From a checkpoint of a small mixture-of-experts model trained on Wikipedia.
Size: 9 layers, vocabulary 16384.
Experts: 64 experts in each of 7 layers, 64 GeGLU neurons an expert, 2 picks a token.
Training: a variant of Adam for the experts, 237M tokens, 7227 steps.
Below are experts of layer 3 (counted from 0) of a mixture-of-experts language model. Rows are named router (the router's row for the expert), gate (a neuron's input weights, with its number), up (a neuron's input weights, with its number), down (a neuron's output weights, with its number) and show model dimensions 0-95. Each number is 128 + 24 x the weight over its row's rms, rounded and kept within 0 to 255.
After each expert's rows: "comes after" lists some tokens at least twice as common just before its tokens as in all text. This comes from a sample of Wikipedia text that the model never trained on. Tokens count by the router's weight.

# expert 60
router [ 93  62 161 171 130 121 154 160 155 122  93  96 116 126  96 109 109 125 115  94  84 164 104 137 155 124 128 117 181 108 144 108  93 132 146 126 114 128 169 135 145  87 158 100 128 143 165 130  83 136 120 109 139 156 114 138 149 101 115 135 132 146 128 102 117 127 163 145 106 115 126 170 109 141 133 108 148 132 120 142 107 116  73 122 144 112 129 151 103 144 139 107 117 181 148 123]
gate0 [124 141  92 101 127 145 147 157 100 143 190 130 156 168 104 116 186 111 132 114 125 129 110 100 122 125 163 119 137 173 114 106 123 115 140 137 133 111 168 147 157 135  90 157 113 120 110 107 137 118 158 125  92 119 127 147 145 125 151 132 129  55  99 157 160 111 105 151 117 102 129 120 147 182 184 138 136 120 126 114 122 126 129 138 119 126 163 110 156 139  81 126 105 147 136 158]
up0 [147 143 126 108  68 104 119 109 152 166 116 141 103 122 142 158 100 167 136 157 169 130 149 166 147 149 137 104 121 160 134 153  87 132  92 173  91 142 122 136 115 138 154 121 126 143 163 164 174 153 104 183 142 130 100 104 125 167 119 103 115 145 115 100 136 161 135 111 125 137 151 155 129 139  88 137 112 125 145 111 170 108 154 152 129 138 145 120 108 143 154 167 146  98 112 119]
down0 [160 157 143 114 174  81 152 100 124 143 127 158 147 116 140 125 126 149 104  81 106  92 158 137 119 122 137 103 156 128 164 120 109 116  85 146 104 187 117  77 157 111 134 167 130 151 140 162 135 120 154 123 141 140 126 131 158 158  86 124  96 131 140 132  92 143 135 132 125 149 176 139 112 101 165 130 114 127 179 128 112 140 151 112 119 133 145 135  75 107 129 143 131 165 118 110]
comes after: " ", "0", "1", ")", "2", "3"

# expert 61
router [101 110 165 166 118  82 171 158 158 134  92 105 106 133 140 125 114 102  93 109 114 121 124 113 166 132  96 166 171  87 107 170 117 114 121 132 121 164 152 134 106  83 105 106 150 107 158 124 122  87  86 141 148 160 134 119 138 115 159 156 148 165  99  97 112 123 163 164 147 150 121 130  94 121 122 131 133 153 159 127 121 113  88 115 150 139 102 108 143 117 142  98 138 129 134 113]
gate0 [130 153 109 115 144 151 138 124 122 139 118 160 122  95 131 102 118 107 125  97 128  84  69 109 185 146 121 116 103 128 118 194 112 109 121  69 138 149 146 118 176 143 105 134 167 101 127 144 124 123 128 118  90 126 158 120 102 100 172 165 137 142 138 130 123 133 147 129 130 169 134 153  93 141 106 156 105 137 125 102 136 105 130 129 134 159 140 107 136  66 125 117 153 106 112 164]
up0 [146 157 165 143  94 135 115 129 145 130 131 154 163 154 117 197 103  75 116 159 114 148 125 122 111 133 112 118  81  97 111 144 123 112 104  94 155 124 133 146  93 106 120 124 108 129 145 104 122 168 147  94 166 144 116 121 117  76 117 156 108 155 143 138 115 155 141 170 121 137 127 171 113 128 125 147 136 157 130 134 109 129 105  94 138 127 117  71 110  90 116 109 157 133 125 177]
down0 [160  86 136 145 108 169 114 127 108 149 120 106 168 129 154 160 154 136 118 134 141 131  95  96  96  81  76 151 187 142 105 185 150 118 148 121 153 110 139 135 120 113 143 110 118  97 136 148 119 141 134 118 139 185 109 119 120 101 119 153 132 148 126 127 120 170  73 126 127 145 108 153 166 109 109  94  98 147 145 129 103 141  90 133 117 143 138 147 154 147 162 160 131 126 129 149]
comes after: "0", "1", ")", "2", "3", "%"

# expert 41
router [ 97  99 147 133 118 124 119  98 143  86 100 121 141  79 130 134 106 172  78 189 141 129 150 103 104 163 123 148 114 112  95  83 121  92 107 117 108 139 103  85 125 142 123  93  91 111 171 112 117 106 119 139 160 116 138  95 118 141 154 114 169 153 127 109 109 157 123 133 129  94 130 135 152 117 108 100 162  99 109 118 125 149 128 152 146  98  93 147 130 153 130 136  95 125 164 123]
gate0 [107 119 120 163 107  95  78 123 100 174 108 120  97 160 138 109 136 146 140 116 164 179 150 125 141 104 159 147 107 123 131 110 125 160 147 142 121 140 156 164 133 122 117 131 134 130 115 116 126 127  98 162  94 145 132 121 128 138  75 108 140  96  98 140 124  94 125 112 153 155 116 146 101 130 171 117 176 118 138 103 110  95 118 157 171 144 116  87  95  76 149 137 120 148  83 128]
up0 [129 131  86 122 132 154 182 151 124 125 169 138 145 123 131 142 143 140 106 133 156 130 125 110 113 136 123 110 135 166 106  92  90 158 110 158 120 108 139  81  93 140  94 135 122 129 156  69 131 138  95 158 169 135 106 131 134 149 133 154 125 115 148 144 118 106 101  78 135 103 103 109 134 168 139  82  98 133 101 173 149 127 121 109 123 149 140 145 160 116 132 197 105 111 121 133]
down0 [ 95 135 136 127 139 120 155 142  92 120 110 116 108 149 171 133 144  73  87 126 118 109 147 111 105 140 168 107 136 118 146  94 137 118 109 170 156  89 142 131 118 184 136 162 124 145 161 127 180 147 140 177 164  98 133 104 149 130 108 121 148 149 111  77 146 129 159 127 123 152 134 122 168 126 157 107 149 109 138 101 146 148 141 165 122 128 126  92 128 103 152 125 129 167 164 124]
comes after: " /", ".", " and", " he", " He", "–"

# expert 24
router [151 141 139 139 170 154  90 134 118 121 102 150  95 114 110 112  93 135 116  72 140 115 150 109 143 129 118 139 160 134 110 141 128  79 144 126 115 149 134 126 121 126 138  84 176 111 120 104 101 151 133 113 139 148 127 145 161 130 155 151 115 177 119 152 164 159 159 126 119 173 110 159 127 124 122 132 143 139 145  78 123 156 114 169 182  92  81 134 124 150 144 107 104  96  92 131]
gate7 [140 139 140 121 104 152 111 175 112 128 123 150  99 126  89  78 114 132  93 108 147 132 112 112 166 130 141 136 151 186 117 151 113 111 146 164 131 145 174 142 131 127 152 117 150 170 146 146 125 150 121 144 100 103  95 102 128 115 145  99  94 122 129 155 165 142 133 123 126 132 189 159  73 190 132 152 149 132 144  95 113 137 101 121 121 162 135  81 128 100 118 129 127 120 127 123]
up7 [ 86 132 131 129 114 102 125  30 104 103 132 113 143 136 122 153 117  96 161 163 150 143 101 149 102 109 151 132 108 120 134 158  95 144 110 152 120 125 126 134 134 137  93 149 133  87 169 115 146  84 124 133 126 136 126 153  97 139 114 103 145 106 128 105 124 118 117 146 130  72 137 115 121 100 141 155 107 142 119 161  95 117 158 116 114 130 191 130 148 110 137 115 166 174 132 132]
down7 [127 142 121 146 138 144 126 145 128  93 156 140  91 146 112 147 143  89 159 124 153 109 151  80 117 132 116 116 110 147 105 136 109 107 106 177 123 146 160 133 144 144 157 143 133 115 142 158 149 135 176 132 122  90  93 154 140 124 150 119 141 122 112  89 117 112 157 117 117  57 171 143 127 172 135 137 128 137 128 106 106 163 128 126 119 158 189 106  88 142 125 131 144 172 164 158]
comes after: " ", " |", ";", " −", " +", " $"

# expert 36
router [127 161 133 115 113 123  92 112 139 176  96 137 162 159 139 141 129  84 157 140 138 129 123 121 128 119 120 136 163 146 111 156 169 112 124 131 170 134 167 166 109 126 133 129 155 136 142 167 122 186 124 149  91 101 109 144  87  93 150 156  99  95  83 123 126 110 100 121 132 151 100 135 156 152 111 150 128 115 131 122 108 114  91  99 139 155 118 152 158  88 163 163 113 156 155 123]
gate0 [131 153 102 107 139 123 108 133 110 151  89 120  93 154 162 150 107 105 125 135  97 169 177 161 103  83  69  83 140 111 130 136 125 157 107 138 129 118  84 167 109 136 147 114 114 154 175 105 149 171 104 140 146 119 139 144 155 149 133 153 119 133 108 102 105 151 126  77 145 120 138 132 130 150 116  83 169 127 147 158 134 111 125 123 118 129 118 124 137 160 103 151 170 150 123 117]
up0 [115 186 134 151  73  79 116 132 101 132 122 141 161 142 139 161  89 151 119 121 104 145 155 113 162 107 134  94  99 131 130 134 169 152  98  95 130 117 132 161 144 101 140 131 105 121 163 101  97 142 154  89 105  82  95 142 115 126 130 148 171 135 144 108  97 104 147 145 141  60 135 107 133 119 126 113 158 107 102 137 131  96 119 100 127 150 102 118 132 123 119 147 146  93 138 124]
down0 [114 153 141  85 159 110 110 180 106 134 112 133 129  98 125 167 144 102 176 145 125 137 162 125  85 100 160 153 105 117 141 154 136  89 105 143 159 132 133 122 117 172 168 100 154 139 120 139 109 119 152 141 155 135 143  98  93 135 125 109 113 139 112 166 124 138 136 106 120 137 141 127 156  95 132 169 148 140 102 118 109 184 156 160 123 115 148 129 119 127 169 157 156 162  92  90]
comes after: " of", " in", " to", " for", " on", " at"

# expert 17
router [ 96 127 146 108 121 112 139 110 125  76  98 132 126  87 147 140 118 149 123 170 110 122 144 102 100 158 116 135 113 115 130 105  95  81 118 111  98 139 103 103 138 112 113  76  84 115 170 140  78 121  84 134 161 131 140 102 117 121 139 121 177 147 156 120 106 152 135 138 118 102 136 130 126 128  80 107 171 129  83 120 124 134 125 144 140  98 104 165 112 149 119 110  93 153 171 120]
gate0 [134  99 148 141 195 158 121 198 127 168 131 119  98 151 122 108 119 100 152 112 114 139  88 141 137 101  95 119 111 125 115 118 170 137 162 143 128 106 129 189 103 108 105 148 131 150  82 145 110 162 146 148 121 129 117 120 140 121 133 115 124 110 108 170 150 126 123 117 151 159 116 139 108 146 174 119 155 155 141 170 102  90 133 124 118 144 145 104 111 117 165  92 115 125 144 147]
up0 [134 142 144 122 177 161 153 123  77 142 111 123  94 157 103  96 168 109 119  70 125 102 119 123 135  81 101 127 116 130 124 137 128 104 136 118 117 142 129 114 136 100 143 132 140  99 123 130 118 118 108 180 140 157 163 143 107 144 163 189 107 171 148 127 143 174 141 169 169 118 135 104 144 141 116 170 122 176 136 117  86 148 137 104 115 103 127 133 139 131 141 125 149  94 118 139]
down0 [136 133 117 115 140 153 136 139  97 108 122 115 147 145 117 104 145 101 118 103  99 143  90  95 109 116 124 130 105 162 111 126 129 118 141 135 162  98 115 133 151 136 139 151 178  97 112 140 135 130  77 129 153 121 159 150 115 135 189 158 122 146 151 176 107 115 166 159 181 127 134 143 163 135 129 158 103 178 156 100 124 160 150 114 136  95 107 118 122 161 107 146 192 122 137 111]
comes after: ".", " ", "–", ",", " |\n", "9"

# expert 54
router [ 97 100 134 123 121 120 126 115 143 104  97 114 157  93 130 146 106 148  81 169 135 106 154 122  89 149 123 158 121 112 100  68 105  95 112 122 102 130 138  69 119 114 129 120 104 104 171 102 102  95 113 133 130 128 154 100 127 138 141 128 184 122 138 119 113 163 105 133 105 101 168 145 126  72 114  93 157 115 115 115 116 157 116 141 140  93 112 166 134 140 141 145 104 135 121  93]
gate0 [132 135 178 172  90  99 110 116  93 124 134 147 103  97 115 131 137 110 143 110 154  94  79 147 178 119 103 117 139 113 128 216 114 113 111 157 144 112 173 142 133 138 143 104 119 127 125 147 108 130 125 126 108 138 158 135 139  96 183 104 116 145 145 145 189 129 134 138 124 127 149 103 103 139 118 138 138 117 134 123 110 128 102 157 123 133 136 105  89  85 154 120 141 151 106 146]
up0 [117 123 113 146  85  87 117  91 135 129 145 123 105 110 137 159  84 128 135 137 123 112  97 124 151  89 100 107 122 121 109 162  95 101 122 135 118 142 133 137 144 146  87 146 120 131 112 125 115 127 114 112 120 140 129 122 158 181 142 151 135 137  91  97 166 110 109 150 126 167 129 126  74 163 139  77 129 114 131  95 140  93  99  87 112 155 191 137  84 103 159 112 101 142 132 140]
down0 [123  92 150 158 129 106 130 112 140 115 128 152 111 127 134 137 157 171 116 158 133 104 141 132 118 116 103 121 123 140  95 124  84 159 130 128 125 102 137 128 111  71 169 118 166 113 118 149 155 167  91  97  87 119 135 134 137 109 158 164 122 105  98  94 119 116  53 149 149 149 131 130 161 119 119 139 155 106 133 176 149 124 128 124 120 119 108 138 108 134  80 152  97  80 161 115]
comes after: " in", " of", " for", " the", " a", " at"

# expert 45
router [179 119 134 154 170  97 132 152 105 142 106 118 124 107 138  95 106 151 164  91 177 139 136 151 147 137 115 145 138 140 148 152 115 126 159 146 108 110 159 151 109 152 107  86 119 147 125 145  88 169 115  97 110 165 143 127 127  80  90  95 152  98 143 147 187 146 109 123 104 138 148 111 150 119 105 131 166 140 101 125 163 122 172 147 148 122 120 146 118 122 150 111 123 101 158 140]
gate7 [141 120 136 128 165 113 117 121 122 160 122  98  76 117 122 126 126 110 133 114 114 109 165  94 186 127 137 155 182 152  89 153 177 163 140 119 162 162 133 132 115 134 116 119 187 100 142 105 127 114 144 186 152 124 114 143 117 124 126 158  97 121 118 119 154 138  97 130 157 136 104 147  93 157 112 125  92 141 120 116 150 103 111 136 139 117 172  68 122 120 153 109 141 138 118 127]
up7 [ 99 122 106 126 113  86 142 116 130 129 134 147 143 146 128 122 131 113 124 170 157  88 143 144 116 114 146 140 123 123 156 148 126 165  98 137 137 140 132 119  99 136 117 150  92 151 110 158 134 147 114 129 131 110 113  99  68 193 132  99 162  69  75 117 151 124 152 102 107 121 130 154 137 137 126 123  81 135 123 163 161 169 157 114 137 142 148  84 138 138  70 133 106 148 102 141]
down7 [144 121  99 128 101 137 137 127 165 159  83 104 145 144 161  83 154 102 120 115 119  83 146 121 106 183 151 144 156 116 172 143 147 136 113 129 152 161 153  91  89 121  96 131  78 131  94 126 139 121 125 110 137 152 118 114 111 135 157 133 133 150  73  70 142 127 145 160 129 125 152  94 167 133 136 122 113 153 144  90 145 124 141 118 108 131 125 122 139 117 104 162 147 135 173 119]
comes after: " ", "–", ".", "′", "-", "°"

# expert 55
router [ 88 106 152 124 115 121 111  99 138  85  95 119 141  68 127 147 123 163  88 165 138 146 126 116  95 136 131 135 117 134  98  97  94  94 104 107  82 119 108  97 132 147 135  87 108 109 154 117 126  92  95 156 114 118 154 102 118 150 142 119 166 156 138 118 111 152  99 123 111 112 133 167 133  96 115  98 155 113 136 128 116 156 108 156 138 105 107 164 150 173 104 157 108 141 153 103]
gate0 [134 173 141 126 120 146 144 132  95 149 139 111 163 171 124 144  92 111 123  91 146 123 123 140 141 134 133 137 142 135 119 169 190 180 113 141 184 161 158 181 121 130 146 127 102 148 133 123 148 122 139 123 121  95  98 130 156 131 144 145 132 114 134 169 135 110 151 101 159 149 107  97 158 161 154 141 113 156 104 129 133  86 129 113 137 166 113  95  92 115 100 147 164 148 107 154]
up0 [104 141 132 133  91 113 115 140 157  95 124  94 127 112 115 124 134 182 127 124 105 129 185 108 112 141 133  43  90 133 163 155 144 162 126 121 114 109  96 117 160 107 117 149 119 168 109 106 138 138 139  83 123 124 130 128 129 127 123  80 131 129 130 150 120  91  94 121 127 149 163 143 120 104 127 104 126  96 109 126 140  69 130 113 120 166 125 124 133 147 103 108  88 123 174 142]
down0 [ 98 134 153  81 135 113 127 127 181 169 169 162 103 133 152 105 123 153 114 155 132  89 151 139 149 138 139  77 107 131 153 123 107 163 138 125  89 141 120 153 141 113 139 143  98 177 139 127 134 136 130 132  77 139  96  99 146 141 104 128 102 132 123 107 143 107  75 133 116 100 125 145 129 157 121  91 138 112 144 146 133 107 120  64 147 155 109 131 129 121 127  99  72 107 145 140]
comes after: " as", " with", ".", " and", " in", " of"

# expert 33
router [162 150 154 117 156 145 139 136 131 146 137 136 117 113 110 107 116 140  95 163 124 117 116 155  87 141 165  98 124 167 176 111  92 130 158 125 152 138 165 114 130 119 145 108  96 156  83 115 138 153 154 104 151 135  83 142 173 130 141  98  76 111 121 164 145 132 142 145  88  98 111 157 150 119 136 102 147 111 111 131 125 171  96 100  84 113 131 117  97 132  86 129 129 154 155 130]
gate0 [118 106 112 110 108  93 136 119 124 123 114 123 165 129 121 108  76 100 119 154  99 113 121 129 136 117 113 130 123 166 133 123 126 142  88 140 128 152 121 138  85 131  97  97 129 131 123 139  93 108 145  72 163 139 119 147  92 105 126 131 121 124 109 145 160  91 125 103 116 107 114 196  56 130 182 114 104 129  79 124 135 104 128 103  92 175 134 125 124 131 138 144 133 164 148 144]
up0 [115 139 115 151 113 126 126 145 115 151 154 123 134 113 191  92 176 127 137  84 150 130 134  58 145  99 156 121 163 162  96 136 146 114 164 110 137 114 135 120 147 161 107 118 128 130 112 131  92 139 118 130 127 108 144 155 109 116  96 114  97 150 114 125 133 140 120  85 152 136 110 130 201 122  90 129 126 141 115 112 166 119 130 175 161 121 133 105 145 120 140 152  78 113 156 138]
down0 [135  92 152 125 104 100 105 196 119 144 107 136 114 127 140 140 143 144 137 100  99 126 127 132 120 111  89 120 123  98  84 146 108 149 155 143 113 174 130 153 109 174 128 166 151 116  79 108 140  85 128 130 161 110  77  94 142 138 130  83 108 112 123 100 113 127 116 131 127 143 126 124 117 171 150 147 163  97 122 110 136  96 134 104 145 138 144 116  63 146 103 156 129 118 137 146]
comes after: "|", " ", "-", " |", "\n", "1"

# expert 51
router [115  95 137 156 120 135  72 123 123 119 101 125 132  92 141 120 156 144 149 158 124 132 136  90 187 124 140 146 152 134 149  95 107 153 140 129 137 145 113 134 121  91 133 156 106  80  96 192 161 154 100 161 154  71 137 131  92 133 125 100 136 128 130 146  99 120 128 113 129  79 141 131 180 139 142 155 141 159 163 130 176 141 154 131 147 110 136 133 126 115 152 122 124 122 102 130]
gate0 [102 145 134 130 141 109 140  94 123 123  99 119  99 117 161 156 106 101 155 157  98 154 121 115 145 108 102 112 100 130 116 122 108 111  59  82  94 107 104 124 117 135 155 163 108 112 130 106 111  48 116 124 152 149 137 117 113 134  92 164 156 148 114 166 137 121  84 124  96 141 163 102 130 152 130 120 144 122 126 106 109 143 141 128 133 142 130 103  63 131 151 125  99 137 148 117]
up0 [123 163 111 100  91 104 140 148 171 125 114 106 110 132 140 104 133 148 155 124 111 141 174 128 121 137 145  99 113 100 171 125 152 145 140 116 103 145  89 129 120 141  95 137 116 144 146  80 141 145 114 114 177 126  99  92 121 130 111 116 123 146  89 155 108  90 107 114 136 159 129 112 118 129 107  68 131  90 130 144 150  77 121 122 108 151  62 152 134 148 102 134 111  82 140 111]
down0 [ 81 149 103 178 109 185 169 125 124 108  94 123 143 163 100 139 135  68 127 101 135 138 117 135 136 153 114 145 142 174 119 146 121 126 132 146 112 116 148 117 148 136 173 114 151 100 139 145  95 109 137 140 116 134 139 155 135 121 139 121 130 125 185 181 134 155 167 139 100  91 143 154 117 139 137 130  97 146  93 115  94 152 132 156 102  92 149 106 108 122 134 156 156 135 122 157]
comes after: ".\n\n", " |\n\n", "\n\n", "==", " also", "==\n"

# expert 57
router [123 115 129  94 156 146 105 151 149 106 150 153 109 112  78 132 118 142 121 112  92 121 121 141 115 112 144  79 122 159 170 104 101  98 129 132 106  86 107 120 163 109 171  97 136 144 129 121 100 204 143  92  99 130  89 140 150 120 119 119 119 140 148 166 134 161 169 152 118 128 128 167 155 151 146 138 179 117 129 124 106 138 108 125 165 109 120 146 121 147  88 121  98 122 142 135]
gate0 [163 138 103 108 120 144 105 123 166 134 142 163 126 133 126 122 114  98 120  88 120 113  88 102 134 155 118 147 145 163 102 148 123 145  93 175 128 154 153 142 135 143 127 128 145 130 170 105 150 105 154 140 166 124 130 155 147 140 147 124 101 117 140 175 119 108 167 101 161 111 128  88 143 152 162 133  95 118 154 152 117  70 110 166 131 122 206 128 149 123 115 129 118 139 158 151]
up0 [116 135 110 147 190 128  91 111 111 117 105 167 134 134 135 142 115  90 103 125 129 133 107 101 105 173  80 163 146 117 128 131 123 150 122 173 120 145 138 123 133 123  84  78 152  85 130 104 130 111 143 116 155  94 121 146  89  99 164 151 169 108 132 148 114 126 141 114 152 148 102 118 117 105 170 111 133 157 121 127 100 124 140 102 123  80 128 160 133 126 131  95 157 164 165 153]
down0 [123 119 117 126 112  99  79 147 115 121 142 114  81 106 120  82  99 105 126 132 153 160 127 115 105 130 127 140 105  98 122  87 116 121 163 108 132 121 121 146 103 107 111 131 170 140 157 124  89 117 107 132 129 168 154 102  97 130 123 167 133 108 145 148 163  83  70 137 140 138 121 145 110 131 118 117 153 143  89 112 123 111 139 115 132 150  69 139 149 107  92  53 139 118 110 135]
comes after: " |", " ", ";", ":", "|", " -"

# expert 6
router [124 153 179  73  97 143  92 113 113 121 123 164 117 137  94  88 148 134 134 102 143 158 120 128 115 161 129 148 123 152 146 146 140 165 121 149 121 126 160 120 151 144 113 161 114 133 159 124 119 122 194 108  89  92 166 149 149 141 136  84 129 130 148 113 147 120  97 170 112 137 122 128  91 148 140 160 119 146 103  87 157 103 156 104 146 131 149 102 110 104 102 116 145  89 114 138]
gate0 [112 132 151  90 153 113 144 136  82 138 158 149  79 149 117 121 157 120 126  91 112 117 140 144 145 133 125 114 141 169 154 133 121 122  99 183 122 161 130 144 132 120 168 150 125 149 171 145 102 151 155  96 110 167 111 131 171 160 101 128 110 129 128 119 150 186 127 140 123  98 150 123 119 130 137 127 124 144 173 128 101 146  99 122 135 143 156  95 153 171 150 195 135 147 122 128]
up0 [113 105 103 179 143 114 114 117 153 134 100  81 139 108 148 128 107 169  99 137 146 155  92 129 126  95 154 145 122 123  87  93 131 116 143 144 131  87 160 115 122 165 173  76 162 128  80  94 118 149 118 163 100 134 161 142 100 111 108 146 139 123 133 133 154 122 150 100 140 103 161 178 128 120 143 121 129 125 119 145 107  97  97  84 128 136 139 130  96  88 160 115 119 121 127 128]
down0 [105 170 108 129 156 128 125 171 135 113 179 134 150 121  93  99 131 140 137 146 152 134 101 137 116 181 147 147 146 118 125 155 115 114 128 128 118  85 135 133 115  98 136 105 110 124 130 166 122 101 115 122 121  92 110 146 164 111 109  93 109 103 185 175 103 181 133 145 127  93 177 151 133 141 135 126 111 132 138 123 115 161 140 140 134 101 134 123 170 107 123 110 115 124  95 194]
comes after: ".", "==", ".\n\n", " that", ").", "See"

# expert 21
router [100  88 168 144 127 167  99 107 142 102  99 116 162 150 118 164  80 165  85 167 157 121 153 141 109 145 147 138  83 132  84 118 107 126 143 130  77  97 102 103 145 125 162 140 164 105 157  95 135 137 147 127  93 123 143 119 117 127 126 113 157 110 146 106 125 150 119 104 117 118 107 157 143  95 154  97 158 128 110 143 125 127 131 126 112 110 100 171 169 102 125 154 151 129 131 116]
gate0 [167 162 119 112 142 152  95 118 149 116 162 195  65 151 114  96 127 133 119 125 161 146  94 129 141  87 155 137 144 177 132 169 156 134  96 143 132 124 152 132 125 121 128 136 147 121 145 171 112 146 199 133 109 109 112 158 141 113 149 125 111 115 115 112 157 161 122 155  92 135 131 155 144 122 172 125 118 126 155 133 124 136 138 156  90 120  99 118 159 117 132 141 147 104 104 120]
up0 [174 133 105 117 145 130 129 125 141 175 145  86 117 137 115 149 128  88 142 136 131  86 146  84 128 139 117 140 138 121 102 153  59 150 115 182 116 149 143 126  78 144 118  58 153 183 114 138 116 126 109  96 181 129 112 143 110 149 129 139 119 127 123  97 144 119  85 123 122 159 115 114 126 108 109 135 141 169 135 136 109 140 132 110 135 104 168 123 134 155 129 150 117 149 128 143]
down0 [160 135 104 127 141 112 136 131 134 127 122 111  80 139 161 125 138  84 126 130 129 121 138 103 139 137  99 122 152 136 127 128 114 122 153 154 151 195 148 122  94 149 134 158 122 137 107 159  99  86 157 125 153 100 123 182 143 117 119 147 110 158 101 145 125 124 143 124 157 116 142 123  91 100 107  93 134 156 195 140 111 106 116 122 122 118 146  93  73 147 129 162 148 101 111 188]
comes after: " a", " an", " the", " as", " with", " and"

# expert 47
router [105 146  94 119 146 120 150 158 184 165 144 139 142 149 100 125 141 142 149 112 154  79  95 130 137 119 115 141 146 156  92 164 132 164 129  81  95  99 100 171 123 147 165 119 114 133 156 164 109 145 160 102 179 112 114 145 107 129 108 120 115 103 148 126 146 136 150 117 132 115  79 104 137 109  99 132 106 127 151 106 161 149 162 128  76 106 120 132 152 116 128 108 156 154 132 142]
gate0 [132  81 132 143 119 179 130 124 144 133 190 114 102 138  83 137 131 152 119 142 133 123 137 141 161 138 114 111 140 155 156 122 124 175 166 117 146 142 136 110 109 130 143 107 112 117 144 172 135 175 146  68 129 120  89 142 118 116 103 124 101 179 140 164 148 147 178 117  83 141 123 135 129 127 148 130 124 159 151 164 134 136 124 113  84 113 130 140 143  80 135 144 138 155 115 162]
up0 [ 99  95 117 157 111 126 132 109 155 153  97 133  93 108 166 111 176 177  99 124 131 123 110 145 106 116 118 121 123 188 149 149 142 162 132 111 109 140 109 135 124 133 134 123  87 117 144 182 109 167 122 150 145 153  78 110  91 114 119 101 123 148 139 137 112 100 118 127 138 130  97 122 138 117 165 158 105 139 143 100 158 149 155  98  83 127 134 146 140 113 130 105  85 165 105 165]
down0 [137 103 132 102 164 173  86 138 102  81 141 130 120 130 147 140 137 103 158 111 128 147 167 142 148 132 101 146 110 133 133 137 111 147 140 120 140 147 124 126  98 128 146 106 102 124 109  96 131  93  71 152 181 154 111 120 117 146 148 152 132 118 130 108 134  92 116 114 144 170 100 142 163 126 104 137 119 142 126 104 123  85 143 161 156 133  94 179 126 116 103 155 103  67 153  92]
comes after: " was", " is", " were", " It", " it", " are"

# expert 2
router [162 138 154 162 133 149 153 124 112 178 141 139 100 110 140 155 127 144 131 115 112 125 103 150 106 112  96  99 158 109 139 120 139 161 161 116 146 106 109 121 151 101 142 152 125 123 141 164 112 137 157 132 113 113 131  92 162 160 144 155  85 159 137 132  95  87 113 125 152 109  80  72 131 105 124  89 106 173 162 185 146 133  90 131 151 141 129 148 123 153 154 146 158 137 126 128]
gate0 [142  82 110 125 148 131 153 122 134 143 162 121 146 152 155 156 109 119 136 113 144 162 137 153 158 144 138 107 140 153 117 143 160 137 121 167 169 146 127 162  99 176 141 173 143 143 157 116 189 148  99 132 122 157  87 112 104  92  89 145 148 134 157 167 128 131 188 112 162  94 107 132 124 132 158 126 102 131 154 150 164 138 134 137 141 169 110 105 143 132 116 133 134 156 142 142]
up0 [136  76 140 143 129 133 138 120 117 154 133 157 106 139 125 161  85 107 148 115 117 164 147 110 137 145  91 123 144 106 125 163 137 164 154 125 165 159 137 116 122 122 119 126 118 143 176 115 143 135 112 167 154 129 137 116 151  81 139 131 125 153 181 153 109  94 152 120 125 103  73 126  91 121 126  98  65 138 144 170 119 148 105 152 161 125 117 121 148 141 141 156 145 184 107 134]
down0 [151 164 132 126 129 109 125 147 150  88 123 170 102 138 135 122  91  70 122 105 177 113 130 121 142 126 142  95 103  87 136 153 154 107 110  87 145 135 121  65 113 107 139  88 101 135 141 166 128 125 127 157 145 106 134 104  83 149 159  98 128 136 132 138 126 116 150 150 127 134 110  70  90 143  81 161 129 116 115 125 147 116 140 140 143 128 130 150 164 138 157 152  99 162 120 126]
comes after: " |\n", "\n", ")", " %", " Candidate", " Votes"

# expert 26
router [111  92 126 125 123 132 134 120 136  85 101 136 140  89 113 147 117 136 112 161 113 130 179 116 110 162 118 162 119 125 104  86 105 105 101 111 110 119 105 100 130 123 137  89  96 134 174  93 109 106  91 134 134 144 157 108 124 133 136 122 157 135 152 107  87 171 115 137  81 111 163 154 157  90 127 109 176 105 109 122 126 162  93 159 153 100  93 158 119 156 117 122 115 124 138  96]
gate0 [133 121 109 151 133 116 139 173 112 168 152 107 169 145 119 106 124  92 135  87 108 152 104 108 142 150 139 127 108 140 146 144 142 147 147 134 133 120 145 146  97 151 146 124  82 188  98 150 156 152 147  91 124 116 105 187 134 149 131 114 144  94 125 122 154 121 149 117  92 108 155 141 162 149 141 138 138  82 114 194 129 103 160 104 153 105 137 121 147 145 111  87 148 124 113 146]
up0 [ 96 167 121 138  97 127 133 134 123 121 153 106 141  86 116 105 158 155 101 151 109 163 127 132 116 125 151  68 115 163 116 153 186 112 107  85 118 153 116 151 157 115 113 198 113 108 127 131 136 105 136 111 103 101 141  85 116 118 117  82 138 102 130 142 105  88  91 154 111 140 113 131 161 103 142 139 117 112  69 160 121 131 135 125 127 115 129 133 129 118 111 145 128 160  97 114]
down0 [106 131 126 112 144 107 124  69 152 145 126 131 128 108 100 116 116 154 150 106 103 126 120 119  97 116 172 127 117 100 146 153 148 153 158 120 132 136 150 187 140 139 106 111 112 128 124  88 184 127 132 144  52 138 142  87 148 138 136 127 127  75 137 124 137 126 132 149 149 164 103 132 166 174 114 126 127 126 144 147 153 140 157  99 134 146 124 115 160  61 120 111 125 134 122 160]
comes after: ",", " ", " and", "),", ":", " –"